Weights of a small mixture-of-experts language model, trained from scratch on English Wikipedia: a shared expert of 128 neurons.
Below are experts of layer 3 (counted from 0) of a mixture-of-experts language model. Rows are named router (the router's row for the expert), gate (a neuron's input weights, with its number), up (a neuron's input weights, with its number) and show model dimensions 240-279. Each number is 128 + 24 x the weight over its row's rms, rounded and kept within 0 to 255. Numbers have three digits each.
After each expert's rows: "comes after" lists some tokens at least twice as common just before its tokens as in all text. This comes from a sample of Wikipedia text that the model never trained on. Tokens count by the router's weight.

# expert 75
router:138158107144070145125101167157125139141144148109106153086124151157152119118139129121131124104120114114103111140171152101
gate0:151132106158113124071122149127133146079124121128139124105123114146145129125164127137132124127099092109105134118163133094
up0:110144101080133152152121102130142144144114129158119118160108125107131125140133161125146179147095109106130121115139152099
gate1:147135102130136138111095144189108141151130146135137101077088147106102105140134138149145115156110102077123122118158113090
up1:081108134123101128108144176113120130101166088105144114153137114146131151127124088134118107120108147164136126103114098124
gate2:135152123139087113127133148168095157133170100073173137115102105119122172130125122078120144124102095124126108119162167096
up2:158126111111073097151079151165108128115150122117124146103089151106149138142148125106111144104093120122091063087146159090
gate3:141107153133146128091107156119181160149085156082129154110108122149147092141124101146125146160136123165076077151144102061
up3:153130134151140111114082082110123087096160097144114086160139117134140130112117148121115106145132134149179161100146120175
gate4:112144116137151151124118128179122144099145122135124120147101129180126120171114149175100070113128159109163110138181151090
up4:144138140094120104143097127121127150130102079127105127098122170117125121116109151125137165165129151171138148069164110108
gate5:117118128146095124125109132116147149133164098071137119080160104122120115141130109105106122092086132145135121144185120123
up5:098159146128085125142116113121138114135210138129113096140131133108101089087121108123148141123130098169150138189133118138
gate6:108139153114109159164127116107129118102125078113134119093141071141127122115107074134113132169126180158136144123150145125
up6:097177105081179126098120144148132118136118108097125109139158061152100136141170126122170143116172148153137125107139111128
gate7:146150142139067148093100132145131154126118168142160124125140084151142114136111096137168146135105101159126109098191122146
up7:113104135129114132079103135119117130171180145165169146119103114129135114158142093126163142091133103120136130152142135118
comes after: " of", " and", " in", " for", " to", " New"

# expert 53
router:072181157112129164119116108121187148136147195094125167048139154129125134113127140132167071118114142142110141120128126148
gate0:102130142128140145114138132124108112149122144126149123122122135114119093081098103128108111080130127134173169126142119140
up0:115131147096175121103153134092129131116120138152112169138095137125133133113118134108105080168154104115136150071129147149
gate1:091140118148151091124127130069129125157136128138169142124137163130119186134122139121100108115106104111137116138141167151
up1:145118098130114146099176158059122101130131128132144180118147150085133146125133190128161095110139113107136137112131106115
gate2:074131129131118151125173127115178139164132109136089145139147125160144134129128093156182131123124139150127139149151161142
up2:079145129148140159125155091128159130142147112117069146141158124170152085105135128116186146138135160138130147155196157129
gate3:112144110137124155163089099161155145099107152129092122110133143144116090118171141090165071099164165140109144182183091108
up3:181159134129157109153140150147107119107101110136165148150111106116152116170093113157108164160070104124143126117121145123
gate4:121140155124128144163152130122117101086117148133130162121125139150127167139105131128142103096097171134116184156086129146
up4:134133096140164128100135129152138148198159119126160108149157124115154087108153111125121159157128129155140059087127152093
gate5:104104117082089161129116109163172097147141167117106118135086149090148137152193113147167116117158112121071076129161086124
up5:139154125119151091101147163127082156128109067133173105150148138165135114110093115106090111102136102126142119158051159133
gate6:147107104102121133141110097104155146133131102108141091106147146154151118105162160160135143101155134122119103150137097122
up6:120131117132136152168133113090185152155107145117136153112136133134117120118123131124133112087178047112130118134140110119
gate7:104104144110110143135139119125099089134120116141132150119103107091126160113123078120130101145138112112114089138151120149
up7:138124144093141148143101147129113107148123089098152175097119128092109164141099093128119144166109120175126148097117099094
comes after: " of", ".\n\n", " in", ".", " |\n", "\n\n"

# expert 67
router:133135141123152142138082157150147120133114120126141125115108106137153154077134123104126120186097146116125193119117135109
gate0:158162103127140091146153150101117106116145125110136142154109120138136130141145155163164120119135084110154117139132125108
up0:111092161135111144115119125157134171125131066135097150092130140091109154129137090094089123145131154096101134130127104177
gate1:132142115104131108143139118141193076130137136103111102152116123098130136143152137118093137162130158130154153106112157080
up1:156179109153115130125134106119213097132121159113143136150153139119139116139128126112111128125087213141134144105110124091
gate2:112134138109114090176122160164128129121143130148130115149099128131158187100099123123117143107102100122185162095082170155
up2:159153115142127112192105108116162081142153114115090126151080125119137128077124136132139131126082131173140146087102141129
gate3:105129133145121165157134124177107095140109082133107132062122115087136138091186093129144125150135129099109173122169134144
up3:107171115127095145179119162124093170124125141129141122143163113128110137110123144131115151133105104149114108142152129111
gate4:146167143129130156082094177155153118110142106102113116123089144094140109142131120153137140156120101105103154138114108082
up4:084122125133132131149168109103124129116131150154151178151141081164138152120096119077115095090148139145123126111178121159
gate5:147103087145117155109117169147120167126143168087113119098052110168137105099124101136127128074130157158133154106094120101
up5:112110093130142142144123196117138144152145134117123123130130145164130131111148110151129125107149081142140153118167167097
gate6:100118132150173120141109163129107117155094155172080099103121113129137094138152111152108124154118094128108177115139107096
up6:139144128146100110123125128131109117122157142151105105093089138129142113149153099149122117136178107154116107123095125119
gate7:146143144106126130143135151169145115128109134135197117118164091088145104119090129117117116120119138127162096149158198127
up7:130085108151138118120142140132115142154158141139127123115157108117173126126198145166120113134127106120116132123129120127
comes after: " ", " |", "|", " (", " in", ":"

# expert 16
router:138128104119097115159128139136171099156104095142124173109111135119154191116125125139124117101090108091170140127164112106
gate0:136149146123134134126144082154152118134125165105156122145099120144110182161099149119136126149155178118119158144102095133
up0:134136146121135141124162120125116120110161155096177107121153095146141096168122085142121148151157117122096172128111096121
gate1:141133108164150123098102131134112151128150135131127110120147147127130135104099166157148128116176084119124155111144133080
up1:158093082150143097110091120129136123176149133138138115078132145131127107147130109181126103125099131145088159134112061111
gate2:171140092131116118152141135123160090081119130181102130126105135086117143132155131154071060102097132157138120107174125132
up2:135145112134179108136105144084145138091134092112163160147101106111121140131160094076112146135075081169099129110099122130
gate3:109110113133152103137141146116154151101120097130103102127082091117140148110128157155133134084139147111139113085165081122
up3:148144121104100114102132131146124161159123133098077149098130138154125159119130123124106137102165106118149129119135107123
gate4:101156102174121125080142112113171101145152096087110170137153115135155129146086126133109147133102143099113143123124168103
up4:108164095101132168124123142146117091157081148174093082137133167162151173152151127142125117105109156116145137101167130162
gate5:127094123134174124111091102106127121114107097121108116115111136134166129149147121138139079095111102141126110123144158156
up5:100134107101142107156159130200123137152106119091123167095126110153108122129174171140110165094160165122132081154111132111
gate6:143164122125153099139134063154098135100115121132137091127130093127137108140130180151118107104180127131193149141107149129
up6:122151120087131116131117064106125149126117118138141117121156131119142120138112147141153130110181105129160131101153095105
gate7:170162169110126112120107119114155054155157128100109132120106176109120149114111122134106157151093136112090098138175156128
up7:079114118123129114111145098136105146137124145134096114090088147156140117133141148158114146114155152154160139129131104175
comes after: ",", " in", " of", " New", " United", ":"

# expert 36
router:111159129134145122118103106158121156129104160136111129117122183139152131115138154167119083129131152112130124141110140114
gate0:125100111096135122082110138155096137076128111105089132126119101136172163098129133119107160127104115062101126123138158118
up0:114211114139095149158130110113147124104089145109137133126165172122105119144119076123142102129097164186129127155108149144
gate1:118130176137139150131130132175164134152094131130138137113089101149142096175130122137164138125130111150105134134093142148
up1:165144164122150110117126106106153074158114155118121124172145113109130121130121150108161140103110122130134137127120138148
gate2:144154127128170148135127143115157122120157183154099075142108112113144118123140132153147134125125137169147133136138150106
up2:115077179108144147126176143133086134174126109127115157141170106113138128116132130133169127179162159178140138104080133134
gate3:119151097105139138108114109126120184107131139140142091144104141134136123141168169121128077145140173122164162120158122099
up3:100149091117125141128117145118153150103112099163139094106125155129134162127171167101137140153136116137156189121133094117
gate4:171156164149142132094110135160118173116138125117114120117119150141136127098153128146143105162148168165175112170107146112
up4:136136178145131128099105153175126167132155128144112092122130160129139147099144138138125098152111098183136098148135170106
gate5:098114130107177151164104106145136170107094123109100067088152125117157135121158098123127166102148126146119117118106151107
up5:151159108150085140134153153138172081105156118120126164174089103203087128105119121156141114133113114126137133146144131086
gate6:122146153106149131150096084179139134090129156105128148132091117131135092159121135131112157101127130106127116113094138096
up6:120140122140111128128119129110137132132107090123134090128155135132134152147125107118101124134098117182117131125165116149
gate7:127124124172141123098103127129139121099083118163140091126147129083129155157134137108155091145137165089110117132131141130
up7:108148146156165162117138081145144117128055183112140112155139108136136143127152105120169159152111101073082106145117139167
comes after: " a", " of", " as", " is", " are", " and"

# expert 74
router:143103115130080147128135126152117118153137155108079115129131162121157185090124149152142111113117105110114097127096146122
gate0:151113159164129114149082135135139135108118103099115142111139076134143129110125126184140138105124087120153113143111145145
up0:108112160129123128138121099111123131121121137088131158124122114131119129091127126134148172126122135131132132154102160131
gate1:145116138155127165112127096100148133142071131101114139149141135116116147118131206125091105132098128128161155152086121112
up1:152154137111137120140144136095108110100118118114121163129186154101137121117118111099119137136178142131125150100135148144
gate2:116166124155134126080061155102131096147151167093116162135132146117187124143104115166172123119129128140110113121145126131
up2:110155121126162137077125101111122085102147139122200094161122134126116086165082132081094143177132131153146136148167130112
gate3:129113109169096124156139136137155122155127144115164125127142110108119101096137127155141129119097129120057135114095126152
up3:060137161157128112119157112156132130129128140087120092124161165141122139154109126140097146107108137165182098109130147107
gate4:130160108091072141138141108134115126136097120097081128118140104144141183113182153144095107104147128154081108101129114116
up4:193080088132113142139107081143150108134114138116099176145126111118132138115103131139158135076146166108122180129154160130
gate5:122163167125119162134157115110133121119123148127160166122150148138134163082125122138077152089109114144124134123096087138
up5:087061140133171091139125159156132118106122117124128144123142098127144121131154098104154126126175127103121139100121113080
gate6:134156119139143077107082078080166143109152117104145154138108119158148085104129126109153122167125110148117106147161136167
up6:120123073136112118153128109152140140136135168160100129110132104117129150137162186127132122117105122106146106142087117155
gate7:103110144146111124111141139115123144108173109134128178112098097116129133096134136129117097128077105154129112137114135140
up7:135109084178089134142159110168121095161114137117141143124122087099146089147133119099143123137135137112112132134105155098
comes after: " |", " (", ";", ":", " \"", "-"

# expert 0
router:152168115115081153087141104123136106117116160073088154108121182153162119123107149130084119150075138093126107127095136142
gate0:126123101109095095145137150116163177150134157094072120079137143148167139117122183142164147124097114120088114117110113134
up0:101100144133180137150140125168103148102131145167108119143118151106125128082146044126132141090165140116172107105142119105
gate1:152115112122118129150164142117162124123102085098086137149149172114157131102147148108157118145123109155145119134170118140
up1:168185111131141118108149112113160102133131106084116121119118126116123123120102150113094137129140142169137123178155090125
gate2:130160126151094132121148112109122152154151168126130135147155161148135161117132114100118145093137094151121138123151111152
up2:104096094119132122106131176122062140145113093128123094153154074158138180153118100116126095108122131116140185122103142146
gate3:103142105106117162140183098143116106108143118141124137169078081169157139146102130173126094126144126149141145105092162124
up3:128181110155113152138139101146121147125133114151132130140113119154110153129138087159107121147118126172092102130135116137
gate4:161145142138099123138104156107132151102126132102102143101098172133167089124152149151107101134059139100110111113118125112
up4:124112125138145125116115176144113106144123159168168118153162120126093172171100133152142153130180144129158179148163142138
gate5:113139096091144098107138148118142135119147158086116145172104100142131162128135146144124141152120158106116132151121130119
up5:096108136143129094137099108133063161183105093172140116134118116123110147110150116101127117122124126101138103103135113130
gate6:124140122166130118130126099114129176154145102126117146122143162180145156072139135126146137097106143129123091098123167115
up6:125151092127152148107142134142120134147139152129132143123191137155112169148126128133092145164129133144102126115126108187
gate7:094135119128128160150104112102119148108202100127087171135162158152143119104125083102148097134078144121119117151110116142
up7:121132155149105135127140134124121152153191131127105118116123205176123120132125124145127103098133137111099102152101143145
comes after: " ", " (", "0", "2", " $", "\""

# expert 57
router:104158152126079162114127105181140166152114195110111160119126164163156127109100162138132048160130138093135143096124123100
gate0:097132120117108158094142132132153197099116140126151145121154121103120113087121166165079104151107158144149169116151123112
up0:113115116132097156087140169127132166118086154118163114145134149112122132080129108098134075123140139168139168136148129116
gate1:163142100142147129161143143114144171122129141114114190133101149081158124168104151101103131150087128142085172088124078104
up1:135133151152126128103114082134152124139132152154136062110141109167112123107132133137147129099149152129170124174121153177
gate2:115162132101139112155128112142097160154123152107125118103141134167148122122115154163130089166098172080127102111111128134
up2:108152129128137095114108111149109160137117153133107112124160151143126151133151175169143102151151151055106121119111149123
gate3:102103133135110137137124141124152139138123155120091105102090121147152096139072133149103112103131121143195130136156112071
up3:103114130142161148119153137119090121116134129101147163138144099121139124109171116125137149146157135105062147132101138160
gate4:114138122106149145115124113131137139165070131105141158097175100155128129096112204126147115166154138126116112120136139128
up4:163103129139160094108135150135146127113128141151159134130169098132119162134121185122182126143139152096155114124118136112
gate5:137078093181149167151136158130158125133146175128129128162092106102126068177184147151134100114119107119149106132161166110
up5:137126086103148114110128162108108139099131099128132102118147107157136153117077091084157124112116095129108129163150145180
gate6:115095164128177135130116104108161147110116157081117155107157138139097104127121124161125130155112122092124122123113142108
up6:124137141133144075084122137124160137149127142132134133083150146106121117127157118134091100168161166140134137175194148120
gate7:074121106128149175139103122139154171134137118124155102120122091153122083126127106113149130118140131134131116074141154119
up7:106094112125105152113121133155166128144125115103152093113106136112109087139107113130134170148122133106127105121149130114
comes after: " the", " of", " a", " in", " an", "'s"

# expert 33
router:102162168115104146137115130165140134138117184108129166105156137156142119058143181143095046131127161156110169101133135120
gate0:133120131154151109135106146102142127156106124122121142155134118095146136155154164121133153153108102122123128107122113180
up0:130110094158104135139133095093107118149140135055168092120100141136124102162132120147120103122117127124095128153173147134
gate1:136127111134151131163118181073128145136142142163104154151134080143112163132121127145151129098114095111113099153117152134
up1:129140157153111162139115128121108144119136109121158147148119114084135144123127192165110122167117079145129095123115098136
gate2:108149104157096124117120074148148140096118154098148068156138102106164103098127112120120133162135138152104114127118172145
up2:098101138125134058113157138132083122157153061096106158078162115137094118119161102190152108088144131140138112128116095134
gate3:099152128131158162149094129112117130166139125122173070146127103116115112141112142135131139169135113154104148100171159151
up3:132136106134096128095112116123117163091136113119111139108143159102128080154145129102125128102158125149161105180122105119
gate4:139116154100174075131117147129160133134132138101129118126113116161142121152132118109146127108157171146143116136147117144
up4:122119121110114110118120107106121124163116137086154160118090121087132136125163108138103125132200134167134154138083129119
gate5:105135169171161149109109108128135110150143152139109108134118143155139162110107138178154127118128114121125178113144087110
up5:150179127120128125103140148103161126103105114114132116118170114115114105102162126102142120089120139134096111129120099143
gate6:116126146119114105136151094144110176145111125113154116144170138141116117128106133150197143150113096177158087117119095129
up6:135123140133169100131137148101156089112153154087086179140135155139136101109152129166120106130122118161114084170124094145
gate7:124098130124156146076137129169153159150128139122117126126131123149138123119102170105132159157132148147112157136145136128
up7:137174125088116110170091157128134117098069165090148149136126155115124149096140126152122103138119101123151156115108092124
comes after: " of", " in", " a", " as", ".", " for"

# expert 29
router:136140119113106151121143116136141148087127195082116118122124107126144122110130138139114130146116151137111139188126132115
gate0:141137118104119107139120137145105116115084171102116172077114118117103131087111117122112160124116144093079115125118158097
up0:151147092087132148135139169096141146103104153128130120133092139123123142173111139135117102133109082083162131127105138123
gate1:162134101108123115129086166121114131133176158102127129120137133105133151155134165131105126161125059158127192128135126150
up1:131130138114128154133091146144104120140143151126127103121116118117120168138135134156167145103157142102118103171124142134
gate2:160173094124133158128141152180120117143139107143088115144181104117129175115143152079150123122106153139149100140156109115
up2:142111180138122110105131184089130143133081147142114129141120100134092174114174149133100112127116113118134081139110145145
gate3:082136139139132144138120154100151105138136116121112143154085105110132108125086141140118106115084139154130131143143123088
up3:088087073121120108127090139142083164191133133131176138121103090136128136114147108136134113126141114114162118103095092141
gate4:127134115148110177139107111109121173126135099090130154120110083109124127148124110127137114081086169127161122122100132118
up4:107136099119135136097137109141086163147138098107117124126121120157128115157120099140139143099078175114161123128155141085
gate5:111128116100087121138118159148129099108137129141155118143118153138136125129110129156104135099180149162138135111115118120
up5:149143139123132107078167159119102108123135119119139123131121132115128125097134138110109128084163118193140155080114134122
gate6:157137101138142129129134126109139117114115111137119162125154133158125115130148128159151144121148155109183130128134162126
up6:139157123150158122131139100102117122173160137152153119164149060137179140130095146097134112173126141117118089090091096135
gate7:096117099104120119135148115165143152104123155125139099111156129124151086131091142134168094147096154102139103098090114104
up7:075139104129116157123117121154116141149134134146093161132114125155151150161173151106123115119159097113132146115140104112
comes after: " |", ":", " \"", ";", "\"", " as"

# expert 52
router:123123136114079118156090135162121120152136201115126111129142167150158180115113171145135119110078168080141134130143133131
gate0:113129179112081112140084168126165201151120186138100122120091119103173135115119131151138157115118157121113153113139109131
up0:108087106124162135136144124157154090100062113159133181118161126110132110147103113145118127139118057110152102140135122126
gate1:122129093146109102163107122151141125102132131127110114103098118138110162151151185126135086142107168054132110206107140104
up1:132105175133139129173174129100152137158118137148142171156121170085140101093147118145133141123178107133180169123123126155
gate2:178111142106118092137116126130127132071161184126113096082148091103125126108125167110111131110129136138141130145151158118
up2:099153107130136149088134128136139162144107086113147174158102146150124162144137099108105113113123131110109137140105106136
gate3:141125151139103121122169129164169129144119140099069112156122128076119171122080141111126114133119186156132149161124144128
up3:093135126173104134121079132131169139118124115116140105121084135132112135116097186123172095114133118162120118127135182125
gate4:114180157106132151175133158081136140086165152115125139143135161154136163144170106186129104111155143123104127130128101147
up4:114102112087172095087104141145129102159108100100151119092111084112113136122135168090111184141135156128132154101132151096
gate5:137150107126081147126117148153121158130152146127120101159117100104130149147140113138151067072096107149127120127112125130
up5:098111152134146152113137141123093142135107108101153137140120122142144092126118152081101143142129104129122145107141099080
gate6:129139186115096118202149140109157108114127180145137148145167154140138123127173087126127112123150130133145124132137149103
up6:125104076129156121075110137141083140114129084074111110111118111125114122146086150110142132142118118108116148138115109135
gate7:105130127097135130107119096141144152139148089113112152136165140158149111097098114123074145133067135094084134109066108118
up7:134142108112109119187103109119100112111136129152158149139124115134137117133106142135182145106106095134150114138127151163
comes after: " |", " ", ";", "–", " +", " /"

# expert 66
router:157097153121135118105125132147136138128118137157087127101102132135162158139127124133135115121098094118125167157132162094
gate0:117139132100137118144171104128151124122112146096117142165158142128153153079118122072108195125123085152115128119101108109
up0:068125106108131110149147106133116092130104170134095171147128161093109116087108175071141193144131134132134101123091096141
gate1:148151173135104148138129121134121128084115135156170119100062116115132155125124076104112104135108137155123150123130113128
up1:148155162116133071159125113114144107132131130129095118169149129141138176104130154128135162123156124120121128129120159156
gate2:113104126140123137117136131198102094156119186111096129131108134116117167174092140105147135103131089125149094147163114143
up2:127108116151104125158137115132081128147115196134127134115149122079138122159105101120145108108134117096178096139195104160
gate3:151095139142173113125181123139136154129119123130099115169119145153139136142137155088106097111099156110120105153137078072
up3:143162177104114128118139106117142090104103158131133149180138108136103092108141122123102158120135117083114168141085098128
gate4:136137123113135118101090154139141173174139130118137128136132123083129126097137101146151153092123095165153127110126132152
up4:153144132137168136119147137133083056169148128117116070162156168141137139112125093123124136136091156122143138089139134143
gate5:126096085108130137132147117114095129134128167143115105130149118153122095111117098178173114118057080063145145146174134136
up5:103138112141125136141128135154135121138139122092130099141100143063117066120128122115129121124120138107047108138151109133
gate6:187112172122146172107124098114097144101107109209135117132126166143136160126113126085105165120124132097134136108152141105
up6:160097099125107149135121136133077160166125112144145114100133130127144102078155103121175097098126113092105143125182083164
gate7:104114132136158115137163074132148125144115127176124111120131138137133137169125123082113114111138111102123169159135141098
up7:161115072150118145141139144104142125159159099130176106154139137155145139121093116130117111141090051138137099146154134144
comes after: " was", " to", " he", " and", " is", " were"

# expert 12
router:125113147111090115126099133139126111134153120140139166105117098111154152132162114142100112113093132131124184109126181136
gate0:117121164100109136157103130155123141173162128146144119097100127100135148130152114156135129103097158109090177129123126132
up0:114115140093101141150131112122084134142173117153109116082110123130122136148129130111141098102093135087080158131110133129
gate1:124118092169132148103097164109142123124143144132134158140122119144138112103097119133132112125131119115170134113140103136
up1:113135101160111130129087140137096130109154155147137158142128079128110148099124131135150152104126096111120106144139116133
gate2:107140098079113092157109133160114152118127114123168135136140100146122160119140121118108124159137126139103129139139147098
up2:125133143140098171128111150118131189111118107133121125116109092094103156141152153132144120113141118119100092100157117152
gate3:110151105139143130106083145109160133102137126143116138134154128116113123130100118116162084139122135144093123098149102112
up3:152116144111127130130140156153112087139112075135124130101123120132145148107125118140100137124128112123117133123115151152
gate4:109143125143100173107118117126105100145161126141125095124148109110131141076129102118131126114098098123078101143106153117
up4:103172145136090113127128151130106132088136101149173106155146115135139156104146073129125142119121108174110121135148140099
gate5:123141141135151129161156117128100130099086155149107091136062143119134139130112160122063100095153130149096154109142108149
up5:143083126135125141155133099121096104113115177156105095134111126167093127096149198146136125118186127112080131154161065124
gate6:100121105131118164109134158092118135130120147137152156168139162098137127118133136135157093145128142109116118094104126174
up6:163143096157146135103149148140109105136134163136117098139166121168130134101130119124111129091102093066108149105165119144
gate7:138137119113089109115126135148083099131150150130107129132131106178140138105134155126132141141120145112074142151135117131
up7:153129140104120081123185127104140095110123074100154136131115131121113115147120156129146114126103136140128149130074126148
comes after: " he", " and", " He", " was", ".", " who"

# expert 1
router:109164118124113132103161147125117098110134123120105149089142164132151175129144179110144093085082109159109118127134141103
gate17:156155115148139135130130120165172137134120079129165128109084150124112087163187143138154113139100131159117136090109123127
up17:124170130111128124064172173140132142156126139126137102157138124128168093121112135115133119167090178185135116127158153105
gate18:107139147109137143128133151174111096130175158132116110114102103108093134133157125138105137123079130129106143106132170160
up18:146140144105073169137152158123119112142192113103131137124143161136114130086143109092169102128078132145107132145154168135
gate19:105123112147113117096099108118104139123067113136127130077141150144117105141132181110139094059088139141143147099108080098
up19:130123147119140132167082170140131113139145141111160117184118120120140163127122107136110155185171126133094111121144169158
gate20:126183096128138142146166095115132108142154135137133153128127166112130182138115126143099084125109113137154135111122174110
up20:131157120147134144194127136108124077099157175099157079170132166104134125140093150108173132107127135103129135137128170129
gate21:095154090140108142185140094105146111090141115169139125152118142155113163135128151111098104116093151151135130160149146119
up21:086140109153144120154123165117094107083134120163112144153115140159120136115123149124082109111143140148178145147119146135
gate22:143130181114123113143154131137129099077136133124143125126104110126147144150086139127127122182130125148136126175073154112
up22:148146162145139122173131117163129103130126128108145099090116127142129142155119122122155096157119114146143114158114164101
gate23:096109073162096124139098122117125130116105091091097147118145166177134098128138146155102141130106113121131109160145113131
up23:093134076170119103142122120099114130115151115116086121139136146143158097124136137141099143137132124108122133123132138135
gate24:117141158127079156114154138104171143144126096130168163155109132102141145143186154117134114092147114122102137120146137126
up24:143126115105133135120137181135148155127131090117130135135093144145112139154141171130134101099131110161132137106144141127
comes after: "|", " |\n", "\n", " ", " |", "-"

# expert 79
router:134164127117106133137101130156112124143126138129150120115100145150163186074131161152133100104060150096155144140120161112
gate0:147129106103171143130162136120052101200125137149092152113134115080142106134105188158152122129138114121143127146143138124
up0:148118145167120078136122122113141180129143111148120118105110147130148139162136098144137191135149151111094146148087123152
gate1:112107129114136151125150097155127133117057140114114135133106139163123153178150128132153143153123131104138131119150099128
up1:138148136138146128133139160113162115104156137148145128148157113121143111096115175092082166129141103104126158150122146132
gate2:128123111086115093134099090123129156136113080108136150073129112166145145101098103137109130165102065108137115096098101084
up2:174103130150129128119141121110156146155138107113128147131110189141130195144169132130095131168123134136113136110080153168
gate3:155112118146154136153082087161119157160119125081111137120121166128118150134170182111073175133111159124172116112165179094
up3:136136109123159116171135151117095093122138091088119130114161138124124149153182170102130121125141136151151170082093129164
gate4:132162108140141141134137127140087145157117120137124112104108129104121123118161121128177136130055165095176176162120145110
up4:125114126111123135103157170141135137127131119138176128134158096132133114129132118109143147102091144128136119139143156137
gate5:108158118119120101086158149163091094135122108131097132093147156126116121138103129109100145074156127126141131117142110148
up5:145132131155098104111152126098109116154115146159060165089126144155120133109113114146084111086168126134083162138115102117
gate6:108170114123160173139115181155134125159160140112117141080107103114105155112110157117167146057128115121136082132127114134
up6:123122137101160190159102117149119118139151150122159147043156121109119098126118123145132094087111154143126094141131126140
gate7:158142110126161148171118105099162174125173152115116141109111133109104104144118101058100144127104125146139096072125130143
up7:083158123140129085100111093133123164136152145162150154142169122139148106121139152145156145152136144108094126108105147107
comes after: " ", "1", ".", "2", "–", "3"

# expert 2
router:108149115136071141126149110145123125129120119123154150125099149123161147125134119157167109124119131114160143119150114090
gate0:114122139094128091148121142133140099087122128124092129127114117088151133135165139134125091146101114144126115154150178077
up0:116166153163147182129150098139128117122114141166137124099106142146111094106114133134130120100148153108120174138124118137
gate1:139117134118110113161117135141132186134137154099125126117107146102097107186146095121161087134111166123148162129149139103
up1:090107131136159186124142105125123094130111184116115179125143189146120099096071133129085179136106152139114110122135107159
gate2:147132114126064148106136069168144142141120112066119194169128119101145135134102146145106134175120113131136102126132144126
up2:099115131158175078114081182073132087126155150157141066111123159150116120124187090168159114135097110141075096117151153128
gate3:109181143125112126119129178130167141140123148138108127145116138124139138122082115167150113150140083105126135115099154122
up3:147142150155100114136100148133156091158112095122127148117064140080134115105152106114103135129119131132095108157102157121
gate4:128152096130123069104107152126137143134166108130127158124134119123171106136125166108075144111122134131128102158171096143
up4:133105153131140179137106117109130111106095157154135114125127149143084154107112121122154134124118098147125146140081174111
gate5:109139138101109123124151077144114139178136133085101179160143159139087137145107145132096134118168167157116172131128165146
up5:097110150171116118121147136130101135178104141127116152154112162124103142142092137089102126109133161144118141128156177129
gate6:132109111166113137108181127139167127165157139113143173108095121122133129177141155122144140172120130151115128105133125105
up6:156153109129106128084104094106128140131111082165106158087145099190103126163100146168134140095159092104153115144115127125
gate7:113135119114114099137152135138175120122139122140150111152145097150148144117087094132162149119157147136105140098138144145
up7:133119136133114118139137103135142116144142126135105089118116132106131097124122105124099121104085105139125127167138142140
comes after: "0", "9", "8", "1", "2", "7"

# expert 5
router:152146120138125136127107114152124132102141125133144143123112136113161163090136201124159116116081131141121138127154120080
gate0:176159164130128139106140112151112080132167095150147141129089125112161135145131121148147118149113165162111164118132140117
up0:100101093133143132140102178120125158120120143118117107114164145137112158102132080134108147123105064147134089114172102166
gate1:149152130162130150154146117179162104138116132140126133137107072108124127126119126146124130108118122112117152140106094110
up1:101111095138156134112120130146109101113114113083140096118117148143157130141110089151113138148174127104144099112116165128
gate2:152158107145120179108107134133150122141127138112126164114164103139141135083137156135115142099119109156143115134089097113
up2:163159088117152177077106091146120122149111143104153147117171145131128122117114132122128141119138101112129121107100106123
gate3:155134135138085138087133118137154127107147108113163120127187154136114168102149129148140137122133114144099121154121144153
up3:154117120134145131129131150145126107120170133149132103118141138166164124161095068113103108106110051110125091086131136147
gate4:141072101138144146090115152125111096175109121145130177131126103108134131156162192118092151123150097105138157082177101111
up4:110172115120167113174102131137153132131138124114098100153119131148142129112134085119148120132104163105114091156055130141
gate5:165124140133135137102171128145094126134133139141114095118159158100117120131167121098117119145106085138135132129134098098
up5:154124109147144110139163123126148111132104176166148126121123087130143113170086145130117146175123153165110121164123159151
gate6:122125130160116102128113150143132121135137119079091133114086139164127129138149118101137172157122083133129156118086146165
up6:114129110121111119105103146169154082167136117094112119151168123118142134114107133144087097124121126138149119131095115106
gate7:126125117127120116120132155146133169114127146120163142149136155113159130090132125107094150139135078101151116123108110152
up7:165083129104114157099129133081086123123164112126106102111133143145110146141127158174145102144120129148135141143143152140
comes after: ".", "1", "3", "2", "5", "4"